Experts of a small language model: 2 picks a token.
Below are experts of layer 4 (counted from 0) of a mixture-of-experts language model. Rows are named router (the router's row for the expert) and show model dimensions 384-447. Each number is 128 + 32 x the weight over its row's rms, rounded and kept within 0 to 255. Numbers have three digits each.
Before each expert's rows: a language model's description of what the expert responds to. This comes from a sample of Wikipedia text that the model never trained on.

# expert 17
Name-initial consonant capitals. Single capital consonants B, R, T, W, L starting names, words or abbreviations, often after table pipes, such as Andrea B-ocelli, ACL.
router:148101128135126089089161098096134139148067080105124142108168147102124096075172124112124135191116079158121130125092152121131124157129092098131084113155109125141098075104134199128138102205142105

# expert 2
F and f letters. Capital or lowercase F/f pieces opening names and words, plus St, such as Fairfax, future, fastest, Stuart, SAFF.
router:117112154139150096093123068101140167138124091096131155085183130135134143118103084146132120145063081149115146112137127055117146145096114071110123121135129152088101158106116151123123100215134121

# expert 45
Short consonant-vowel pieces. Short inner pieces of names and rarer words, such as in, at, ac, un, av, qu, id, as in Canavese, Patrick, deactivation.
router:165131080142142067153186121104123168124155095147149153122115160103105108147184122128121116140124116122084127134100164112119106146082120102109140096126120126102131126131129177137161084195121115

# expert 16
Verb suffix endings. Verb endings completing a word stem, mostly past-tense ed/ised/ered and ing, as in established, issued, showing, chastised.
router:163098074146150096137136129113127134129108096124145156102160130109130117125142130110084159136063086120091167155111167096128130167106130149102131117151125145138114128147118144122163116202138117

# expert 55
Mid-word syllables. Middle syllables like er, on, en, ph, enn inside names and words such as Centenario, Queen, Penske, runner-up.
router:135113099121158121145090137143121091132126112067170149112134187152087135192205130143164124075087128143169250135131116077126150134140134122154092118135086115120064170072112145136118104157160130

# expert 28
Mid-word letter chunks. Short mid-word pieces like le, es, ie, ne, ass, and word-start con/com/en, inside names and ordinary words (Dazzle, Wilkes, environmental, kneeling).
router:171124121110175100159153097134088170153116107107152171118134152098121125088123129131137100093074081132169131120138137090125132134100124088144127117143119123126155130077140178125125075212149118

# expert 33
Multi-digit numbers. Whole one- or two-digit numbers in stats, scores, tables and coordinates, such as 27, 07, 40, 11, often before a pipe, percent or dash.
router:170095122123115092119138095142128119160132083127153148115160134126103083141131135119119139114068110125151160143143154081108139146123113101113127095128112148134116081095143182115165106204162155

# expert 23
Commas and first names. Commas in running text and lists, plus common English given names and titles such as John, William, George, King, and ISBN.
router:163126141133145107154140112110155122165055104126147140096155146102102126109166129150121157148104067132173175153084127100145137156112138138154129130145103139141091153115147133119143126183158145

# expert 39
Articles and determiners. Articles and determiners, mostly "the" and "a", also an, its, their, his, each, usually right after a preposition like of, in or to.
router:153117122134183074088177071103106147120078095085152159104135121114107131181165097121118083114079090108165141135091112104105149146140123126131137117132134122121107144058137159112139116206139159

# expert 61
Consonant-vowel stem fragments. Middle stem pieces like ill, ri, ron, ord, ion in names and Latin species lists, such as Marillac, Agriopis.
router:166161122131149122115168060115121154166055100156162153122120168124106155108133138122129093143116088115125166110067107066140109134134127114159137097163157114099110122146112155147146140175146151

# expert 3
Institution and organization nouns. Nouns naming organizations and groups, such as team, League, season, School, Party, club, often after "the" or "National"; also opening parentheses.
router:114139124137168089140171121116126157147076115128110153124142105134106081106174124100101087221142036086176162124120105095114119168106136091116102144143120129167111064097150143118134097169154147

# expert 13
Commas. Commas in lists, dates and clauses, including commas fused with quotes or brackets, such as "2nd place, silver", "March 31, 2017".
router:162120141119181089145173097116143170128104118128188149117174105083097108118141130137138147133094048150133150112089085079135140177133146128107123134153112156103117099100172147122148117152127139

# expert 42
Capital initials, sentence periods. Sentence-final periods and capital initials opening names or words, such as K, P, N, V, U, especially player names in sports tables.
router:133091104148106070151144095135126174151095109127157160124136132126099111071140106113086131184157088142122155132129137097119121112090129137118093126124148124145106117123124148143154090186136109

# expert 34
Word-initial stems, adjectives. Word-initial pieces and modifiers after the, a, of: New, North, High, re, Pro, Ad, Other, and adjectives such as public, significant, small.
router:139103091129178080145126086121122175135114065100190170103154129104108137175141077120095107184080092137091149157096166074132132116141124142156129132137122160119093078104157153142139146134145189

# expert 37
Quantifiers and mid-word pieces. Quantity words after articles (all, two, three, some, many, out) and mid-word fragments, including Greek and accented characters.
router:165153113150124051123128065123123123148127097102113135106128104144106111142138092122109100171106129114091126145114160098133132139081125097163105091154119139105120157107167160151119100182121130

# expert 1
Capital initials, music titles. Opening capital letters of names in tables (G, P, T) and opening quote marks before titles, plus music and genre words.
router:134100101126160085152160113129128148159125090109166148117145116109105110134161114121139120150058089152160183125096123108113124135140124132182098127117116139143122104111099142119141143152115145

# expert 20
S, i, headings. Capital S starting words, mid-word i in names and romanized Japanese, and == section heading markers after blank lines, such as Seniors, Squad.
router:139093147124163075116172141103137158139101101106116171141162095096117096179122134118134079187044097124117115152112131089121140166121165110151116092119151149140135161099162137145129116183146129

# expert 5
Capitalized word-initial pieces. Opening capital pieces of proper names and title words, such as A, O, Co, Con, X, Reg, and mid-word isc in indiscriminate.
router:124106102133182058160137059093123141133079095097156148088127130132099108137133105134105102105105044124142149117127123080137132188071163090178144118122092156148139144112125206117146073172138190

# expert 18
Line ends in tables/lists. Line breaks ending table rows and infobox list items, plus the Latin ending -us and verb stems such as ex, oper, elect, acqu.
router:146143132150146040099116068117123162137087055077129167125150135091113152107159083092107106092127109124140169121086126087108109169086096097105114127102120114124091144125147157139137074152114152

# expert 24
Word-initial consonant pieces. Single lowercase consonant pieces starting a word, such as p, b, d, f, sp, sub, and mid-name t in surnames like Foyt.
router:163093101143170069174128068127162129114139084102106142119149131132114128113130094120102116139123110156086171134086142090120140172137122129110117111129106130135129115076125187151104055192131181

# expert 27
Mid-word syllable pieces. Middle syllables of uncommon words and names, such as or, ell, od, ud, ous, as in Testudinata, Chancellorship, methods, Apodaca.
router:129116153109139091098115041111108149124143107093159177112138114113134121148116075139110121081111043150087133124099128113121140137144136106186105165153056118114133165094147163118135090172152140

# expert 48
Pronoun it, action verbs. The pronoun it or It, past-tense career verbs like took, signed, set, led, and mid-word pieces such as ath, eth, ough.
router:172090095141155094133140074103130138197116112143115157142109096113100108164130115143091079078083115138172145112082112104125140138089081135112132146125077113103119167129106145142136132126133145

# expert 26
Mid-word consonant pieces. Mid-word pieces like p, ov, ang, ev, V inside names and words, such as Torpoint, Coovum, DVD, plus blank table cells.
router:160044110136157082130157077092125142118097107091181164118160194143149099184122110137159084202114085098126127167143095089098130146145077103154062135135090130132116126087182155115161135147163116

# expert 9
Participles and verb endings. Past participles and verb forms like known, including, served, began, located, plus word-final pieces such as -ant, -ins, -ors in names.
router:168102130134131099164139125099143190145110097127113173115139199124119117131156127142119107122074080160131145159139169100149137180041152144106135072126125116167119139083160155105149090164119164

# expert 35
Years, for, el. Decade prefixes 201, 200, 199 starting year numbers, the words for and this, and the piece el in names like Commelinids.
router:161090093127161063130111080107110159117162127113194138097161116094122125107144126105107121142000063105122115136139135092106124155129151130126132112130129138171105093138144155116155105165131141

# expert 12
Brackets, slashes, math symbols. Opening parentheses, en dashes, slashes and equals signs, plus LaTeX pieces like ^{, _{ and $, in tables, formulas and name lists.
router:155112109129188081137151062093109128163084099109150154146127110133123106116125126123122105157059083099083180103116167072125128150191125116128099113137136111119097132100128161129133084137129106

# expert 6
Noun suffixes, infobox fields. Word-final noun suffix pieces such as -ity, -ment, -ism, -ers, and infobox field labels such as Kingdom, Location, Date, name.
router:159140105114133154186100113119111148175105055114180150107158138137121147105141131121132126155091086088155150155075163057105141155159140123175127157147126117138070140038178146108123084152132148

# expert 14
L, D, g pieces. Word-initial L and D and mid-word l or g pieces in names and words, such as Mönchengladbach, deployed, conglomerate; also Thai script bytes.
router:155168160119128073161147106112108187123089095108150186087130156098116131121168133148127127152117088103123139096116149069107106151146109125153146108123126134167107141112126148123137112207147128

# expert 15
Space before numbers. A bare space token, mostly inside tables and infoboxes before a number, date or code, as in "6 ft 7 in" or "PIN: 518101".
router:154139099135180101148154102106131151095097098088120160091153099097120117114174114136087128172081107125179168117084155073132115162137111140153120147145097137150115144083142151138156104200147129

# expert 32
Month names. Month names in dates, such as October 27, July, September, plus mid-word pieces il, ran, G inside names like Heilbronn, remembrance.
router:162112134143128097129127060111151131128120063128146132095134147171089133081135115142117097098054076125118166133145138097123128182107129104169114116149104147101111104083159174084139042187161144

# expert 29
Mid-name letter pieces. Inner pieces of foreign place and person names, especially m, z, om, ain, such as Shen-z-hen, Coler-ain-e, plus stray spaces and Korean bytes.
router:171143105134170089108098127128098102156129107114164137085107141132106104146140131126118117139091054144142158128127096060122141143137135099135114148135151111102120154121123159122111118146144147

# expert 57
Suffix pieces, coordinate separators. Word pieces such as ic, ot, ax, ote inside words like Penicillin, Keynote, maximize, plus invisible characters and spaces in coordinates and tables.
router:143094110133149112140128150138116108127082130107174154095131153114116105150138121116139096138058053120197140121107105103127128161095109104134151141147146104117096106070156136138136067195139143

# expert 54
Letter C and H. The letters C and H, upper or lower case, opening words or names, such as PubChem, McCarthy, cabin, plus st, ch, sc onsets.
router:148102091112151081200140077125091119114125077080137137112151144142131071080096100115132087122096118154095137163173168108124128148116125091122104139116112104111115203108130147122145137220141132

# expert 63
Civic and time nouns. Nouns about government, the military and time, such as year, years, public, government, century, term, Republican, and pieces like comm, ory.
router:148142085124151084155188119132158152128127080112139153124148080117107119109118100140141102158093087123146133083157146132110134162108110136147107138176138121125064079154140138137133082198152154

# expert 58
List hyphens and dashes. Hyphens starting bulleted list lines after line breaks, dashes in date ranges and compounds, plus name pieces like Ethel, Ruy, Prevost.
router:102097122145164093187147055115149175174083125092127132120156151107126128142139124096088131131090063141104165151132175050122122185060105106154089108159151134157109125068128184131116166161139129

# expert 38
Prepositions. Prepositions after verbs or nouns in running prose, mostly in, on, at, from, with, during, between, as in on loan, in Scotland.
router:159130136128152113106155097157154147162103154099119145084109099151101104168151113138095108108069144093165194111096149108092149132113116112099101094123115137131103112086135179120132114150150129

# expert 53
Pieces ad, ak, ah. Pieces ad, ak, ah, ur inside names like Arpad, Oakland, Portadown, plus spaces before numbers in tables and list dashes.
router:168099091131175054134161071097137160124119101118102159103128101109076129122139122111117120112112087161089180159123172118081130134112080093085115122151144135155119111066116173164092148102160151

# expert 10
Capital M, plural s. Single-letter or short pieces inside names and words, especially capital M at name starts (Meyers, Matsumura), plural s, and am in tournaments.
router:188127117114131085140101064101143160131110102106109168106150119099124100156164106144104104159101071127059146139132149066135107153151111121149096125136134110153138206101129150138122142215155157

# expert 47
th, ch, R, D. Pieces th, ch, st, nd and capitals R, D, J in names and ordinals, such as Swar-th-more, 20th, Hammer throw, Daily.
router:165091113125158110176118128111114169131072119099146147118164156067132109147129080136124106182089084167100182124113166104134142185119158109111106130135137124132099099074150179097140169247143142

# expert 25
Latinate suffixes and years. Word-final suffixes like ation, ance, ia, ice, ale in gestation or Alice, plus year prefixes 198, 199, 202.
router:158100135135136112167143105136104116180055097118091151136163091127114116132123152138109119143129075099119205136091134104112108134120117151137105115141150145139064120145114153123138057186141118

# expert 46
Foreign-name letters. Letters in non-English names and words, especially j, k, n, ik, aj and accented bytes like é, á, as in Nikola, Vajramati, Hércules.
router:144103088133124098129154154103119107156071127115159151129143158139112094117172124117118106224108056133128220115121107118124098131118097114081120147119120113140131123068168188123171103171130140

# expert 11
Name-final vowel endings. Final vowel or short ending pieces of Romance, Slavic and Latin names and taxa, such as Gianfran-co, Beau-va-is, Pseudocyprae-a.
router:144067100137128122160142055139143155160095119141117149115119138104142112147163130133109087170112072101165136128110104086088157172055079148134122160135134131131110117097115223118128093119176144

# expert 52
Adverbs and sequence words. Adverb suffix ly and ing/ual endings, plus sequence and restriction words like first, only, later, then, final, also, just.
router:122110127145143098121162099130139143141099124089158127129174097132092127113123084133114100155037108137169139117113129118144107147087123106166113131142172139120140130092125126131161144151131166

# expert 7
Plural and place endings. Word-final plural or demonym pieces (ers, ians, ies, inals) and place or area nouns like States, District, Japan, population.
router:161124146135149088100138055112137121140075105132182145117157170118090110103109103155089088173094070126125123114107152106112135132143127153134106118132136118148095147107138146114114101126137179

# expert 22
Film and music credits. Media vocabulary (film, album, released, directed, title, song, episode) and closing parentheses, quotes, and table pipes in discography and filmography entries.
router:166089108127131095121135038088132139160096111100149141081152174117101106083193126146108133200077083123155149115085112104139101149099096115131123129138120124129152126109128148132178108163146085

# expert 56
List and table separators. Semicolons, pipes, slashes and ampersands separating items in lists, tables and route systems, plus place words State, City, County.
router:140111097121177039149111073127109114122130079083143158123158164118125131122164139137086122180129099111166114142117134080143146172130114143185137102142146142124125110119127156123165182187135129

# expert 0
Pronouns and clause connectors. Subject pronouns and clause-linking words after commas or periods in biographies, such as he, which, who, but, when, from.
router:119095123143173114164153116143134146125149096105158152107122116106097103068149110141133105139085120095180185128119144103107113164089112137117113134109129129141124078118131149113146178159128169

# expert 43
The word of. Mostly the preposition of in phrases like five out of five or head of, plus word endings like is, it and °N coordinates.
router:150160101147154055116161107099071156151114115106160150115169128079146141133137105130098097169088106160119131136149112111141131152157130099162105128121151136147166113113105157093132136067142091

# expert 30
Capital letters in acronyms. Uppercase letters inside acronyms, codes and all-caps words, such as FDA, QAT, LINEAR, plus name-internal pieces like as, and, ab.
router:194119111126174058129113083099144179139158078123177130136147117117123111080149084128094120141116044133144185121094146106130113172125083121118097114141110144137052066092153177152152067180152105

# expert 60
Copula is, closing braces. The verb is after a subject noun in plot and description text, plus not, own, them, closing } or ], and pieces like oy, oss.
router:164129101129159103083125081127136193121118100154217150093161149105082125154152110129087115132068082142158113136095112089124134179120105092118130100129131133137129095101146147155135164201145162

# expert 49
Pronouns and short pieces. Pronouns I, he, we and short capital pieces like II, Re, E, United before States, and ter in Welterweight.
router:147113095129124093141150105112147112131105077073185200124148103113127112071135114138127087177058102098121142104147134085133119169125094112167097110145104117104109185119125182194114055159154139

# expert 19
Name-initial syllables. Capitalized opening syllables of names and places (Al, Mar, Car, Har in Pearl Harbor) and list-item hyphens at line starts.
router:139099107137166068151166128107125115150097121102149189126151112115095103140161121124118103147103063114126184121137157087144154127085125078120118106132122145132102207066171153138142141213143130

# expert 51
Single digits. Single digits from 0 to 9, often finishing a year like 2008 or standing alone in tables, plus byte pieces of CJK and Khmer characters.
router:157096083129183111133127085107177115136121069117166148108128140123068100145125122123149080118078042115124195138123164096161125165124096090145120119125086132147118110079167212123152123171133162

# expert 40
Infobox colons, prefixes. Colons after infobox field names (Born:, Conference:, Release:) and of, plus word pieces like ro, ap, res in probably, papers, corresponding.
router:137120092119149095143140100097103134125086090101131147097133178123124114131147114133103106171063073128119168125091151080118122131152124112154079144139149120131074194127097155136150151149142078

# expert 21
Word-initial letter pieces. Short opening pieces of words, such as al, b, h, l, r, g, ul, split from rarer words and names, as in Tagalog, Middlesbrough, army, root.
router:185129114133174110186130072101129134147096108089184165124147114112116108119137095115120110128104120133130190119153140095149131150132122119172118160127096163134135127088133158110149128152137131

# expert 8
And, quotes, compass words. The conjunction and between figures, closing quotes and apostrophes, and compass words north, south, west, km in geographic descriptions.
router:147078091139171059129163095112124160125131051090119157100132124138102139143153142127091119153054082134108133146105192096130120133105145105103103136145091127132131139104120152109140131152121138

# expert 36
Female pronouns, possessives. Possessive 's and the pronouns his, her, him, she, plus name-ending pieces like -an and -ann in surnames and nationalities.
router:146095136123193125166127111112138145124091109127169164107148106069106102116190086111100133168116084102145182094134143076135149184111131117129068122149117147116120095145095161129158161157160151

# expert 31
Line breaks and headings. Newline tokens ending table rows, sentences and infobox lines, plus == and === section heading markers.
router:146143124126177077156154104101150149143107061090116162108156097122114103115088144138125093181091109111087174130138085099128136201107125127117138125126130111139132133106124144141116126151142158

# expert 50
Passive and linking words. Auxiliaries and linking words after verbs and subjects, such as was, by in described by, as in known as, to, and.
router:179063071149152058168116104125118141144051108093161130117124153115104127108170127115113092127111069131129166140091160122104126123081075110153106101143094099116103150105130159145150103162133109

# expert 41
Word-final name pieces. Closing pieces of English surnames and place names such as -ay, -ol, -ock, -ham, -ton, plus York, place, home.
router:117137134130157114125084074082115150149116106117198153120120104070152101123077107131119116180074139125135130140081101103125125180098100117152102133132124138129092159108120139118119138170129138

# expert 62
Present-tense verbs. Present-tense verbs and auxiliaries after subjects, such as is, are, has, can, will, they, plus mid-word ing and ast pieces in names.
router:179126116108159084143123086144143134106116077108174130093198123112123129107149116126125133180063061126136184140092131103131107143044121107120109071162113119117150131082162153112151100137136112

# expert 59
Table pipe separators. Pipe characters separating cells in Wikipedia tables and results, plus the piece ip in words like precipitation, Velipojë.
router:161103090128160094160094084156118150101059069082131141105138132120098088094147090122105117117126089113111144124119091098108100149147139129142089096125125125121044128149152173107145082148108085